Experts of a small language model: vocabulary 8192, 64 experts in each of 10 layers.
Below are experts of layer 7 (counted from 0) of a mixture-of-experts language model. Rows are named router (the router's row for the expert), down (a neuron's output weights, with its number) and show model dimensions 128-191. Each number is 128 + 32 x the weight over its row's rms, rounded and kept within 0 to 255.
After each expert's rows: "comes before" lists some tokens at least twice as common just after its tokens as in all text. This comes from a sample of Wikipedia text that the model never trained on. Tokens count by the router's weight.

# expert 0
router [154 161  48 122 147 109 136 163  96 122 115 125 160 135  78  47 153  63 143 161  83 130  73 147 106  82 112  90 169 127 114 113 115  81 152 101 133 163 169 105 110 126  84 117 138 145 156 133  93 138 137 131 170 109 121 108 151 143 106 126 105 165 123 155]
down0 [103 129 106  63 109 111 115  99 100 158  90 143  63 150  87 136  79 185  94 127  57 129 106 163 160 172 103 120 194  70 143 115 159  92 149  98 216 124 118 112 159 153 113 116 128 134 155  68  87 142 143 158 179 173 136 139 135 153 123 140 162 187 132 147]
down1 [179 171  75  74 124 145 102 131  57 128 126 178 179 102  82 120 130 146 124 159 107 131 128 128 155 170  75 113  67 150  76 156 143 113 169 150 122 155 136  97 101  74 141  96 147  51 185 128 146 137 183 144 126 116 113 140 165  68 183 136 152 150 160 102]
down2 [119 150 146 119 129 173 132  62 142 152 125 101 130  96 189 112  66 127 171  85 131 101 128 170 115 169 177 101 149  89 173  95 104 149 130  76 197 128  85 135 124  85 134 157 111 192 126 127 131 126  97 149 148 160 162  97 101 145 102 111  87  92 136  98]
down3 [142 155 124 129 115 132 189 176 162 107 111 131 156 175 159 174  82 168 120 227 137 127 133 113 187 206  94 183 159 139  93 191 125 152  93  93 134  56 112 148 101 197  87 142 186  99 117 140 144 129 119 117 150 160 131 163 131  97 100 171 142 119 177 110]
down4 [128 156 105 157 129  89 106 143 130 147 173 135 178  99  78 137 103 102 150 162 102 144 125 107 128 100 100  81  99 116 155 184  93 184  93 176  47 118 109  87 120 167 128  83 129 155 145  76 136 142 137  51 124 113 115  99  75 161 111 129 183 159 151 138]
comes before: "0", "5", "4", "6", "3", "7"

# expert 13
router [151 102  94 133  93 122 128 126  61 144 109 180 178 155 135 100 229  93 123 131 127 149  95 162 145 105 132 130 156 168 102 112 170 168 118 179 137 155 107 106 128 106 130 151 160 126 111  94  96 163 144 131 122 114 114 107 149  75 169 150 125 161  82 138]
down0 [131 156 175 115 131  80  92  75 164 123 150 156  81 148 145 167 123 151 142 163 156 100  83 148  75 186 104 115 154 153 149 137 146  99 145 113 157 130  77 102 147 208 121 146  70 102  99 165  87 168 147 138 142 166 140 184 111 144 153 153 107  78 128 181]
down1 [149 132 106 160 122 130 140 167 125 125  49 126 175 120  58 125 126 133 117 132  90 168 123 105  63  96 106 106 186 119 105 137  96 111 162 161 104 132 146  62 133 157 167  90 144 132 204 138 111 158 189 111 109  81 120 204  88  87 118 131  92 132 114 141]
down2 [107 130 104 117 180  97 135 184 163 107 129  86 120 117 180 157 157 112 158 129 114 137 192 137 138 186  87 117  86 149 121 124 156 115 122 124  98 128 151 144 149 146 183 132 129 132 152 116 173  82 194 120 123 147  99 138 199 152  88 123 146  83 124 110]
down3 [ 97 162 171 144 138 147 102 127  91 135 103 136  96 197  78 130 135 155 129  82 130  88 105 138 147  82  93 141 135 176 113 117  94 179 138  84  63 174  92 124 176  73 119 120 145 113 108  51 143 115 132  88 112 123 127 128 131 132 101 158 163 140 113 121]
down4 [115 121 181 102 134 179 103 135  79 112  82  84 139 124 116  79 154  93 142 166 122 148  79 165 128 200 168 110  95 102  82  97 106 120  81 161 137 103 125 118  54  64 123 127 116 144 140 178 165  89 172  74  96 138 131 110 163 133 132  97  79  98  62 103]
comes before: "0", " |", ",", ".", "5", "–"

# expert 9
router [163 136 126 180 155 158  70 135 133 123 140  86 162  87 153 130 148 161 152  97 108  95  99 130 143 137 164 158 114 126 122 155 153 120 138 125 107 100  81 140 167 104  92 100 112  97 101  76 124 116 143 115 135 155 137  90 169  75 107  92 167  89  94 109]
down0 [ 99  47 130 126 159 133  85 119 174 175 127 151 152 133 102 119 132 118 128 112 159  93 116 138 132 118 209  95 122 133  94 113 107 123  54 107 108 111 131 156 144 128 170 147 128 128  94 158 113 133 134 120  72  72 100 112 130  80  72  85 115 160 196 122]
down1 [167 112 164 127 125 153 142 108 132 164  98 129 100  94 101 140 182 154 157  49  98 154 134 166 135 110 155 127 183 131 183 175 157  87 144 123 103 140 144 130 138 131 128 123 118 124  81 117 121 140 159 151  78 127 168 172 132  78  58 143 112  61 172 162]
down2 [112 187 120 121 141 160 156 142 151 156 103 118 141 178 127 120 177 135 147  94 113  94 123 145 150 137  94  83 176 133 134 131 124 119 145 167 202 111 167  71  48 126 104 109 129 117 220 186 129 170 112 149 122 174 113 122 133 153  89  59 118 109 207 105]
down3 [115  79 124 115  80 130  81  70  80 116 112 159 169 132 102  75 130 138 138 122  43 128 142 146 113 113 104 125 105 161  68  98 138  73 120 142 148  87 188 165 133 131  66 125 160 128 146 128 129 130 117 143 109 130 122  92 124 158 235 104 143 175 140 115]
down4 [103 139 113 147 155 152 104 131 156 124 120 178 122 113 126 148  46 116 187 185  86 150 133 155 148 126 162 203 125 126 143 173 138  94 187 171 150 118 166 108 147 139  72  87 145 126 114 130 133 159 152 112 160 166 140 159  83 112 117 203 156  23  95 107]
comes before: " ", "\n", " \"", " The", " and", " A"

# expert 3
router [108  87 143 156 107 169 159 140 137 145 144 167 171 148 134  87  89  71 162  81  96 146 121 182  85 115 152 152 129 132 136 142 176  87 149 247 146 158 115 163 137 111 148 150 136  83  90  71  97 152 158 118 146 145 150 158 147  80 179 164  77 114 147 166]
down0 [116 121 134 105 188 189 191 111 118 146 105 162 152 160 156  96 167 149 138 164 164 153  66 202 121 114  91 123  88 210  78 142 102  88 132 153 118 139 101  47 117  84 139 153 147 104  73 135 169 144 113 198 142 139 109 174 156 125 133 178 138 115 108 106]
down1 [160 115 155 133 118 100 123 119 117 101  87 103 145 149 121 133 129 131 152 126 194 140 141 100 116 176 169  76  81 116 105 142 137  98  77 138 112 112 107 202 119 132 155 213 107 188 129 106 123 132 159 142  93 124 181 150 200  77 151  45  93 137  69 143]
down2 [145 133 110 127 135 154 130  90 136 141 124 138  46 173  98  86  85  56 140 172 106 111 180 185 100 143 160 130 176 196  97 127 136 139 147 107  85  83 102  94 131 114 112 160 112 112 105 187 140 114 102 125 107 124 129 113 165 102 139 139 138 150  96 138]
down3 [ 81 112  98 190 112 103 140 108 122 218 154 103 162 124 126  93 101 146 142 144 114 121 195 142 147 129 127 118  59 127 129 157  55 159  99 102 164 105 104 165 225 177 134 163  79  85 154 118 134 111 119 129 150 135  91 122 133 114 110 126  98 128 111 149]
down4 [128 154  93 120 164 121 167  72 100  97 109 102 113 179 149 112 166 194  96 125 131 127 100 189  73 108 133  78 142 145 150 168 120 158  86 136 170 162 121 141 113 143 132 137 144 122 111  76  74 193  71 193 140  52 119 116 168 200 105  83 182 137  93 107]
comes before: "1", "2", "0", "3", "4", "5"

# expert 14
router [126 190 147 123 120 211 115 121 145  97  66 121 114 121 104 127 136 187  96 147  90 198 116 127 117 189 149 150  59 123 107  96 180  92 127 201 113 143  91 101 121  37 157  98  94 101 164 168 187 113 152 151 120 140 133 193 171 148 145 127 139 140 106  80]
down0 [126  92  91 101 177 151  98 110 119 166  85 177 121 125 115 124 151 176 148  99 114 173  73 111 127  70 180 156 174 122 132 126 167 125 155 144 143 141  94 125 151 153  98  95 151 174 160 135  64 113 172 163 141 108 158 159 131  77 106 154 117 178 144 142]
down1 [ 97 110 126 204 202 149 160 186  99 135 108 163  69 100 186  90 151 144 121 125 177 116 141 141 140 143 159  87 105 171 143  89 148  85 153  96  64  85 120 146 132 143 161 183 122 126 107 129  90 164 160  65 197 137  71 105  57 163  91 136 157 129 106 125]
down2 [111 133 203 103 146  88 132 119 111 186 134 130 149 123 143 111 123 129 143 161 154  82  99 133 133 179 125  93 100 170 100 106 114 168 160 164 141 141  96  88  75 148 165 108  83 167 115 100 127 118 113  99 133  83 130 122 145 108 103 170 129 138 198 125]
down3 [123  52 112 137 131  62  94  96 134 146 137 202 131 155 168 156  65 137 144 133 154 148  91 146 116 163 120  83 113 118 151 128 117  85 157  91  86  78 129 118 135 144 112 114 101 142 112 118 115 195 134 141 140 144 102  96  97 146 115 115 164 102 134  79]
down4 [ 74 119 150  85 175 127 159 140 111 159  95 129 136 183 116 176 140  39 155 143 133 142 156 151 150 146 122 209 112 158 142 107  77 157 159  95  85 154 114 123  79 111 145 108  93 103 195 168 112 128 163 148 182 135  41 155 149 130 120 102 125  78 117 176]
comes before: "-", "\n", ":", " Coordinates", "°", " Location"

# expert 41
router [126 163 167 154 123 139  87 158 132 173 133 161  86  41 108 155 104  42 153 166 133 110 125 119 166 135 159 139 126 148 124 108  98 160 117 207 194 140 120 187 111 122 152 199 102 134 160 124  89 147 120 104 113  98  65 152 182  87 135 157 106 113 104  81]
down0 [147 165 130  95 199 142  95  87 144 140  75  92 165  89  68 128  24 151 168 136  99 135 154 142 119 137  96  94 153  84 197 102 116 142 132 135 125 136  97 133  99 140  87 130 149 129 123  94 202 111  86 161 176 119 154 138 127 168 113 104 143  97 134 124]
down1 [ 85 104 163  82  71 104 109 155 127 148 188 152 107 100 147 162 119 114 128  85 122 183 154 165 141  56 149 155 174 174 155 178 130 125 171 139  97  94 101 108  73 135 104  98 147 115 131 139 160 133 118 112 174 176 152 154 123 165  94 137 159 109 160 143]
down2 [144 158 211 135 145 130 115 122 119 128 166  91 143 135 145 107 146 166  67 205  65  93  78 158 116 155 145 139 120 172 102 141 125 123 114 131 100 111 112 103  72 124 165 191 135 120  83 128  94 185 104  68 118 130  65 148 138 116 133 100  92  77 112 132]
down3 [170 143  96 118  48 109 116  92 111 122 144 139 137 100 157 118 133 139 107 158 112  57 120 140 141 145  89  35 115 103 132 133 114  92 112 100 128 134 132 104 138 120 135 103 110  69 111 136 160 139 177  72 116 165 128  82 143 125 112 126 149 119 133 115]
down4 [146 160  98 139 118 143  96 118  68 179 127 107 162 114 141 153  80 122 111 151 130 140 127 119 189 111 152 172 120 117 109 142 155  80 178 105 144 142 170 124 148 139 133 145  99 170 134 175 115 133 111  90  96 149 161 196 112 108 219  76 125  85  96 126]
comes before: "1", "9", "2", "0", "8", "7"

# expert 2
router [206 179 104 127 122 161 155 146  89 164  78 156 176 126 161 110 114 103 190 155 164 149 116 152 164 144 134 141 119 149 142 124 123 119 126 220 215  96  76 180 121 109 152 181 149  86 171 137 113 149 180  59  84 103  98 108 177 113 180 175 131 101  82 170]
down0 [123 119 158 131 189  92 126 116 100  98 124 155 151 150  79 101  97  97 170 125  86 156 166 164 104 119 103 136  93 155 132 125 119 115 125 146 127 102  98 143 119 153 166  87 114 117 132  89 143 168 102 162 212 140 175 154  37 179  86 101 149  90 174  89]
down1 [ 64 139 149 125 110  82 115 104 138  80  99 188 177 115 117 125 138 122 132 116 121 119 151 137  84  81 116  93  92 130 148 143 152 130 135 156 145 138 173 115  81 108 161 103 140 113  68 147 128  89 127 158 114  97 120 130  40  99 112 113 137  99 117 111]
down2 [156 165 159 143 129 156 135 105  94 147 123 133 143 119 110 120  87 150  88 114  97 122 138 106 120 114  77  79 122 142 126 110 118 169 127 140  98 139 135  71 186  93 179 109 200 117 131 113  71 129 160 148 119 124 140 156  87  52 123 114 148  86 100 155]
down3 [120 142 111  82 188 147 177 142  77 130 125  34  88 146 136 143 138 162 176 119  65 121 130 132 158 128 187 149 165 116 118 133 143 138  67 115 162 203 139 128  71 122  93 137  80 112  75 146 201 152 143 113  96 121 102 134  91 171 113 135 175 134 101 119]
down4 [108  82 109 175 126 105 158 144 137  44 113 147 133 126 111  50 203 147 135 159  94 125 146 144 180 118 112  86 149 114  82 108 129 135  82 125 147  98 138 152 124 157 120 173 115 136 152 115  89 146 147 156 157  75 130  94 192 113 124 192  90 197 143 185]
comes before: "1", "2", "0", "9", "3", "4"

# expert 59
router [127 196 106  42 138  81 153 126 125 166 105 105 137 175 123  74  90 129 126 118 183  97 141 177 135  99  82  82 148 140 102 102 108 116 124 132 110 119 129 105 104 116 103 101 133  53 170 162 121 110 167  88  78  86 154 112  76 116 114 143 175 111  93 161]
down0 [ 93  66 137 102 191  99 179 118 150 110  98 160 133 147 120  87 122 142 168 134 130 109 132  88 131 153 117 124 104 109  97 158 132 124 130 197 207 178  51 132 140 108 109  89 113 154 115 129 109 179 108 161  85 147 124 138 117 130  94 150 149 148 133 172]
down1 [182 120 109  88 169 179 118 136 157 127  88 149 111  97  50 111 121 207 136  85 157  92 104 156 131  77 122 140 100 181 111 138 129  88  86 156 119  86 158 164 156  51 170 100 161  81 181 153  99 144 137 117 137 100  99 112 160 102  64 134 143 138 117 163]
down2 [122 121 106 158 171 110 118  93 116 172 108 146 171 109 123 139 186 112 170  67 130 103 103 102 185  87  72 159 124 142 124 164 165 174 135 170 139 103 110  92 106 125  69 178 149 155 141 162 173 152 134 138 154 131 193  99  54 141 182 134 192 129 137  93]
down3 [167 192 155  40 194 138 102  78  93 106 138 129  91 133 117 107 174 178  96 164 123 121  88  82 165 112 103 115 114  86 157 130 106  90 132 153  85 135 162 126 143 151 135 108 142  21 142 130  74 154  99 137 158  88  87  76 109 101 134 146 164  92 125 154]
down4 [ 83 112 127  92 117 125 141 196 132 124 134 167 164 152 106 136 137 109 100 116 139 101 143 122 173 117  86 125 163 144 119  97 119 180 128 132 149 141 172 119 124 170 117 111  37 109  41 134 119 125 121 169 120  64 142 135 113 125 170  73  73  90 153 113]
comes before: " |", ";", ":", "'", "===", " Team"

# expert 57
router [146  95 119 120 149 108 115 145  98 167  93 103 183 127  98 117 111 128  79 100 117 150 127 158  62 137  74 110 158 142 122 144 128 101 124 231 134 124 119 103 119  73 101 123 135  63 157 118 115 138 128  98 132 127 132 152  78  73 138  86  95 125  79 131]
down0 [142  86 148 126 115 149 119 160 111 165 106 144 130 141 124 135 125 116 189  60 120 144 118 122 112 140 144 142 147  87 121 127  75 129  66 105  87 134 147  74 176 193 133 144 182  95 138 112 181 101 138 136  88 167 169  84 179 121 116 180 125 100 111 180]
down1 [ 90  83 105 141 151 138 123  65 170 129 156  97 145 193 142 144 121 118 124 161 101 158 151 216  97 122 102 199  76 116 148 132 128 169 158 100 162 131 120 128  78 128  91 155 106 113 143 135 125 129 154  85  78  89 175 149 193 164  94 104 190  87 131 132]
down2 [ 73 116 128 125 104 140 131 111  91 178 110 115 215 175 144 134 148 108  71 100  92  97 116 119 170 129 171 133 176 134 148 144 187 112 126  81  99 116 129 125 117 149 159 153 151  65  69 164 125 140 181 116 181 106  88 133 129  99 169 116 100 140 156 110]
down3 [165 102 114 132 146 141  96 120  72  79 136 150 166 149 111 152 118 154 186  99 125 131 162 142  97 126  92 171  91 104 162 142 122  57 110 133 115 165 180 122 177 156 149 111 135  56 102 159 178 123  85 175 151 160 113 205 124 128 126 126 128 110 142 187]
down4 [132  98 145 114 149 198 192 172 118 153 190 146 100 131 145 104 139 116 137 143  91  96 104 146 115 164  98  83 127 153 127 125 102 147  73 153 108 130  62 162 172 151  98 151  99 164 144 103 192 127 125 171 116 147  80 164 176 159  63 121 100 106 134 104]
comes before: " |", "\n", "|", "|---|---|---|---|", ")", "|---|---|---|---|---|"

# expert 10
router [107  96 170  83 132 124  91 130 116 149 130 114 144 180  61 121 132 126 126 115 161 106 144 142  65 102 182  93  38 121 182  99 151 168 181 129 150 139 129 156 204 149 163  96 162 154 110 157 123 126  93  98  91  89 174  91  88 113 120  94 139 107  93 126]
down0 [128 134 114 156  89  78 114  91 144  91 113 204  85 121 102 126 136  54 102 125 200  94 152 122 131 119 132  65 111 165  99 106  83 145 153 135 148 172  94  97 173 136 120 113 149 150 139 114 120 106 160  88 160 158 151 107 111  76 105 126  89 137 147 157]
down1 [137  81 173 141 152  69 178 129 128 128 139 126 125 126 148 115 119 181  78 123 143 138 166 100  77 108 109 183  68 134  99 123 132 104 111 103  70 101 122 185 122 112 126 116 115 193 122  88 107 146 111 130 105 157 167 128 116 101 166 138  93 132 114 161]
down2 [199 154 149 166 116 168 118 182 134 122  70 110 145 117 104 122 168 141 142  65  86 117 152 142 167 133 166 177 111 185 101  91 164 125 124 121 105  92 113  46 120 105 111 102 119 152 111 151 131  82 120 103 149 141 170 107 127 161  95  84 122 145 106  81]
down3 [225 131  99 154 168 142 132 120 100 146  53 106 112 202  99 119  84 107  69  88 118 177 121 129 111 157 129 164 104 110 156  99 121 118 159 117 133 155 148 116 139  99 132 134 120 149 112 104  87 104 168 138 174 120 135 140 165 164 138  81 150 159 192 122]
down4 [112 115  95  95  97 157 145 144 223 121 151 159 148  96 114 136 159 183 136 208  99 135 152 137 156 105 111 145 165 180 156 101  93 119  81 153 158 120  97  96 158 123 118 175 138 111 143 129  84 186 124 125 172 124  72 102  91 108 149 108 143  77 176 110]
comes before: " |", " (", ",", "i", "a", "en"

# expert 43
router [131 196 142 151 141 107  60 146 199 115 140 104 194 138 155 159  78 165 111 148 105 120  87 105 143 117 149 129 120 144  92  73 169  56 147 129 139 131 163  88 124  92 125  72 130 122 178 165  95  74 122 161 102 159 117 170 119 111 160 122 148  96 113 139]
down0 [148  85 114  75 131  99  74 126 184 133 146 141 136 139 117 119 159 134  60 104 183 123 139 175 117 129 153 179 101 141 144  85 166 188 144 129 129 161 102 128 114 168 132 188  60  84  88 153 179  90  62 117 104 140 211 144 150 136 143  91 113 110 139 120]
down1 [120 127 101 110 168 172 107 112  96  96 112 145 186 151 126 106 136 112  97 127 140  94 164  93  66 131 142 127 190 123 164 147 139 121 159 135 137  73 168  98 175 123 145 102 101 108  92 132 141 120  77 148 187 181 107  71 154 132 148  75 102 128 105 108]
down2 [117 130 100 147 181 124 117 160 124 133 143 143 148  70 107  69  78 129 156 121 188 158  94  85 181  93 104 121 147 140  81 137 116 178 112 128 169 116  98 148  93 138  85 113 135 188 176 167 151 146 116  90 117 137 117 110 200 124 161 153 182 177 129 138]
down3 [146 125 141 109 153 136 200 132  98 174 160 167 125 151 153  61 137 106 170 103 170 110 142 103 131 103  95 128 124  77 148 109 120 145 153 160 204  84 138 127 114 111 177  91 134 160 133 181  84 148  99  78 105 134 159 173 107 163 117 188 124 119 170 109]
down4 [163  94 133 150 134 129 205 179 135 128 145  80 101 141 158  99 142 126  92 183 116 198 121 127 128 185 157 152  97 148 154  78 163  96 158 135 211 159  74 154 136 113 161 120 134 154 117 183 188  91  80 129 100 153 127 142  86 110  84 133 135  81 145 120]
comes before: " ", "\n", " —", " +", " —;", " −"

# expert 56
router [136 119  58 138 199 117 149 141 104 141  79  94 131 115  51  62 103  76 158  90 210 119  62 161 109  83 121 202 117 156  97 148  93 100 136 147 163  85 125 106 151 145  86 201 115 107 142 144 120 102 147 113  86  93 102 129 164 147 113 162 123 100 209 185]
down0 [163 176  95 122 145 136 146 130 124  63 103 106  84 135 150 109 107 224 128 140 104  82  95 199 173 124  97 154 132 166  85  93 148 132  89  93 169 105 149 121 124 111  85 126 106  87 134 169  97 127 113  87  99 148  69 121 132 145 101 143  84 144  91 135]
down1 [ 29 155 123 191 185  73 145 167 140 135 117 210 150 210 145  77 176 150 163 125 123 135 179  84 115 126 123 129 108 176 128  82 100 167 135 154 142 115 162 143 148 133 167 126  87 169 156  98 106 131 128 154  85 108 112 121 105 112 109 114  99 164 119 120]
down2 [ 86 193 126 150 116 104 107 134 157 178 129  78 160 172  91 122 114 159  68  90 124 113  68 103 108 127 139 144 159 125 157  96 125  91 121 208 152  99 137 152 165 115 140 149 162 119 127 152  80 101 158  50 106 139 147 105 109 154 164 125 140 128 117 111]
down3 [141 172 102 107 158 139 132 137 137 186 101 183 150 171 136 115 159  86 139 101 113 156 109  86 110 101 105 149 133  97  56 125 153 137 119 151  73 157 163 113 172 122 129 113  98 118 149 104 133 141 143  94 134  90 102 121 127 131 157 163 138 114 174 118]
down4 [104 125 150 158 140 122  98 104 127 120 127 133 171 105 118 161 116 158 149 102  98 136  89 116 157 128 146 164 107 145 137 112 136  94 137 128  85 173 140  94 112 142 107  77 152 174 126 145 146 154 100  93 134  81 168  88 108 136 166 150 173 180 166 103]
comes before: "0", " |", "5", "9", "4", "3"

# expert 36
router [152 208 158 114 110 102 134 118 111  83 116 178  98  92  75 172 177 163  71 120 175 150 121 169 139  98 117 145 110 160 146 151 155 126 145 100 164 120 100 101 134  99 118 141 125 139 110  85  97 114 157 156 245 151  85 128 109 127  95 156 144 172 155 128]
down0 [ 96 146  61 193 145 139 108  93 181 115 138 120  40 105  76  95 112  89  96 141 116 124 143 110 122  94 140 131 171 167 152 138  64 133 150 118  51 191 138 169 195 112 121 202  71  83 138 143 149  99 172 134 134 141 122 121 101 149 123 153 117 162 114  76]
down1 [105 156 164 151 104 124 174 166 136 159 170  83  96 136 135 149 109  73 121 164 137 126 100 140  58 131 127  91 135 162 141 180 112  79 105 117 119 112 129 181 126 148 122 159 157 121  88 144 130 114 114 109 195 143 114 123 117 147 150 141 165 102 171 151]
down2 [ 84 108 183 149 132 129 123  97 111 144  62  93 135 163  95 108 133 122  99  50 121  94 141 116 197  86 119 161 108 120  88 165 152 174 138 103 174 110 123  94 128 138  91  91 124 159 166 114 134 146 105 153  98 147 208 117 123  64 109 159 172 151 115 163]
down3 [109  76 157 130 189 137 131 136 101 143 153 100 166 169 159 115 182 124 114 106 150 169  38 125 218 126 194 109 100 159 132 120 149 141 132  84 147 157 131 104 139 150 138 129 161  74 153  67 127 197 115 149  76 162 141 114 143  82 135  96 147 124 128 144]
down4 [141 162  93 142 197 133 125 150 167 106 134 130 189 130  95  94 150 124 127  92  96 141 109 119 165 183 133 129 100  76 117 107 133  91 127 158 126 146 162  94 132  47 100 149 137 155 204 108 169 114 141  36 123 137 103 139 164 109 109 100 130 185 106 129]
comes before: " of", ".", ",", " in", " and", " to"

# expert 22
router [115 135 158 140 145 133 162 135  86  90 169 151 113 104 125 176 137 118  58 109 160 113 153 173  36 120 119 150 103 148 129 128 134 121  85 114 181 176 119 161 123 127  74 119 154 144 129 109 139 152 124 160 190  99 124 105  99 162  78 113 103 109 133 106]
down0 [141 141 126 133 117 100  76 103 123  87 101 137 145  74 141 109 159 148 105 149 156 118 116 193  71 130 136  81  65 108 155 147 181 116 153 134 158 111 148 141 102 145 138 136  98 156 171  90 167 170 107 139  98  98 133 112 115 160  93  96 120 140  96 139]
down1 [112 161  88 116 161 109  93 165 110 139 126 159 155 125 117 137  81  84 152 108  88 133 135 117 134 166 154 149 142 149  97  91 175 138 148 156 216 135 118  88 147 142 127 135 156  78  84 132 155 149 121 177 102 172 129 150 131 124 148  64 135 117  67  96]
down2 [145 160 134 156 131 138 102 135  87 106 115 138 143 174 106 144  93 138 128 164 133 176 127  87 162 150 122 185 148  56 107  92 166 111 204 117 103 129 130 164 109 139 128 118 180 139 185 124 126 164 122 161 123 106 120 132 115 132  79 220  86 108 123 107]
down3 [102  88 179 122 120 180 204 104 102 162 150 109 133 161  99  68 138 152 127 193 176 135 119 127 111 132 145 147 165 123 139 131 129 112 155  90  75  98 119 120 161 163 103  90  98 131 126 122 133 125  99 121 103 151 123 136 111 114 146  92  90 154  78 126]
down4 [ 41 209 200 161 127  65 168  98 104  93 120 100 112 194 131 146 112 126  86 130 136 141 145 162 127 111 144 148 133  91 112 163 154 137 137 140  86 126  98 122 142 129 143  76 135 174 137 119 110 184 168 141 145  39 124  93 149  99 139 125 226  79  99 127]
comes before: ",", " of", ".", " and", " in", " ("

# expert 51
router [ 95 120 116 128 119  97 170  81 145  94 131 142 116 183  64 158  97  22 143  92 171  88 151 179 152 123 118 120 155 124 123 126 177 154 129 100 130  83 139 170 174 127 116 100 168 131 206 160 133 150 137 131  76 115 196  81 126 136  97 160 110  72 130  88]
down0 [114 193  64 142 128 126  76  46  92 112 138 125 133  91 144 109 134 134 182 134  57  88 128 126 131 150 116 163 132  88 132 138  87 151 158 113 105 128 120 130 132 126 153  89 129 112 180 126  80  87 113 204 122 167  73 152 139 166 113 135 137  58 104  40]
down1 [ 52 158 152  85 163 113 133 152 140  88 149 143 108 126  99 211 120 109 109  91  86 130 139 110 101 100  48 135 117 185 130 145 157  72  78 155 142 157  95 146 114  58  92 129 126 166 117 134 102 152 138 113 157 145 145 150  37 157 139 168  74 126  65 110]
down2 [160  95 175 174 161 125 108 156 164  75 140 200 144 170 116  95 129 127  82 137 148 185  80 107 134 120 170 180  68 124 132  42 157 101  89 152 153 145 173 149 147 111 112 110  90 174 135 128 181 115 151 182  80 168 183 166  93  82 121 134 141  77 105 128]
down3 [106 111 121 103 109 127 111 106 181 172 173 131 119 164 183 106 101  95 145 138 119 127 119 210 114  87 150 121 110 184  77 155 163  71 104 144 123 175 114 115 133 177 160 136  90 171 115 139 119 111  82  67 180 140 100 137  92 157 110 142 172  99 133 110]
down4 [124 124 146 176  99 161  69  76  99  64  41 167  84  61  83 102 135 147  90 142 133 127 107 142 154 144 115  97 137 119 103 139 130 162 146 129 132 122 119 115  57  90 132 146 138 104 147  73 133  87 165 148 196 153 171 115 153 139 144 128 134 118 137  98]
comes before: " |", "–", ";", "9", " (", "8"

# expert 38
router [136 130 108 116  62 144 127 136 195 125 109 131  50 123  91  68 142 147 126  93 107 131 115  96 170 124 137 149 152 155 155 173 171 114 137 102 164  66 135 136 130 104 169 145 118  81 110 164  98 113 104 154 128 183 114 142 134 138  37 106 154 170 131 106]
down0 [137 137  93 162 118 122 114 172  46 119 101 163 136 121  96  89 112 116 156 142 112 122 126 141 126  83 133 111  95 203 202 152  96 123  85 128 144  55  90 116 185 140  78 110 130 118 157 108  76 117 206 133 136  77  90 103  93 131  96 136  96 121 147 119]
down1 [116  40 136 123 110 155 155 120 152 139 104 104 120 125 112 109 156 190 121  64 181 112 135 158 131 132 122 157 119 108 102  99 209 134 119 116 139  94 106 131 106 111  92 100 114 100 136 169 132 151 127 165  88 200 190 111 161 127 156 162  85 135 101  57]
down2 [166 125 134 153 182  84  59 185 137  97 123 129 201 134 164 146  88 124 129 180 105 175 151 195 130 133 130 194 102 152  77  90 152 115 132 108 159 121 139 129 132 116 115 163 109 144 104 132  86 157 168 179 113 122 144 137 123 174 159 184 138 137 148 113]
down3 [160 161 167 200 115 109 121  96 178  72 100 123 146 127 147 117 197 131  97 157 184 140  23 127 157 131  64 138 109 103 138 120 130 146 175 101 112 203 161  88  95  68 135 117  86  83 104 165 111 135 174 126 130 167 120 140 114 131  25  96 121 100 143  88]
down4 [140 179 123 150  75 131 164 121 128  89 130 106  87 138 157 162 142 159  97 118  83 124  56 155 140  89 101 136 139 130 195 185 120 107 217  97 143 135 112 102 110 156  99 205 189 106  53 107 144 165 156 125 157 122 147 107 121  94 154 167 185 148  99 140]
comes before: " of", ".", ",", " and", " in", " to"

# expert 35
router [143 142  96 165 117 115 132 151 197 104  89 194  77 179  98  84 132 163 131 120 111 167 127 133  94 159 186 132 120 157 129 106 142 202 166 153 137  96 141 142 152 110 167 135  76 165 130 165  92 183 136 175  93 174 163 124 127 168 133 131 103 117 163  83]
down0 [ 88 136 176 132  82 102 138  89 183 157 126  76 115  78 123 130 195  98 176 134 169 108  92 124 106 135 104 170 167 126 170 107  81 113 145 135 152 133 112 106 115 123 146 186 134 145 131 101 117 108 144 173 120  99 148  79 133 165 117 147  71 115 140  59]
down1 [150 176  56 151 135 101 140 127 106 195 157 124 143  99 128  77 104 147 207  97  89 156 142 140 144  94 109 126 132 126  48 135  91 148  92  83 113 132 120 108  71 184 101 122  91 144 130 102 158 109 115 109 174  88 133 110 108 130  94  78 172 134 117 144]
down2 [119 159  67 162 124 121 117  66 149 100 141 115 146 158 123  60 171 139 132 101 135 179 119 132 130  88 128 144 108 146  77 182 126 171  14   9 122 116 156 137  70 119 115 174 100  88  79 126 123 166 162 133 181 113 103 107 114 114 101 160 116 143 119 112]
down3 [168 151 108 137 121 169 177 122 128 138 112 164 141 118 151 128 106 126 116  76 125 137  78 154 113 125 146 136  96 119 131 117  81 156 127 131 180 124 142 125 111 160 157 146 114 147 139 140  83 155 109 128 105 156  76 195 126 145  51 130 174 125  77 141]
down4 [163 132 123  77 111 130 124 138 178 129 173 108 104  85 131 144 131 157 171 157  84 111 170 113 115 102 119 130 110  89 145 166 157  44  62  73 161 161 134  87 143 183 169  83 158 138 131 139  87 123  76 159 118 145  68 104 139 140 118 159  89 117 102 102]
comes before: " |", ",", ")", " (", " /", ";"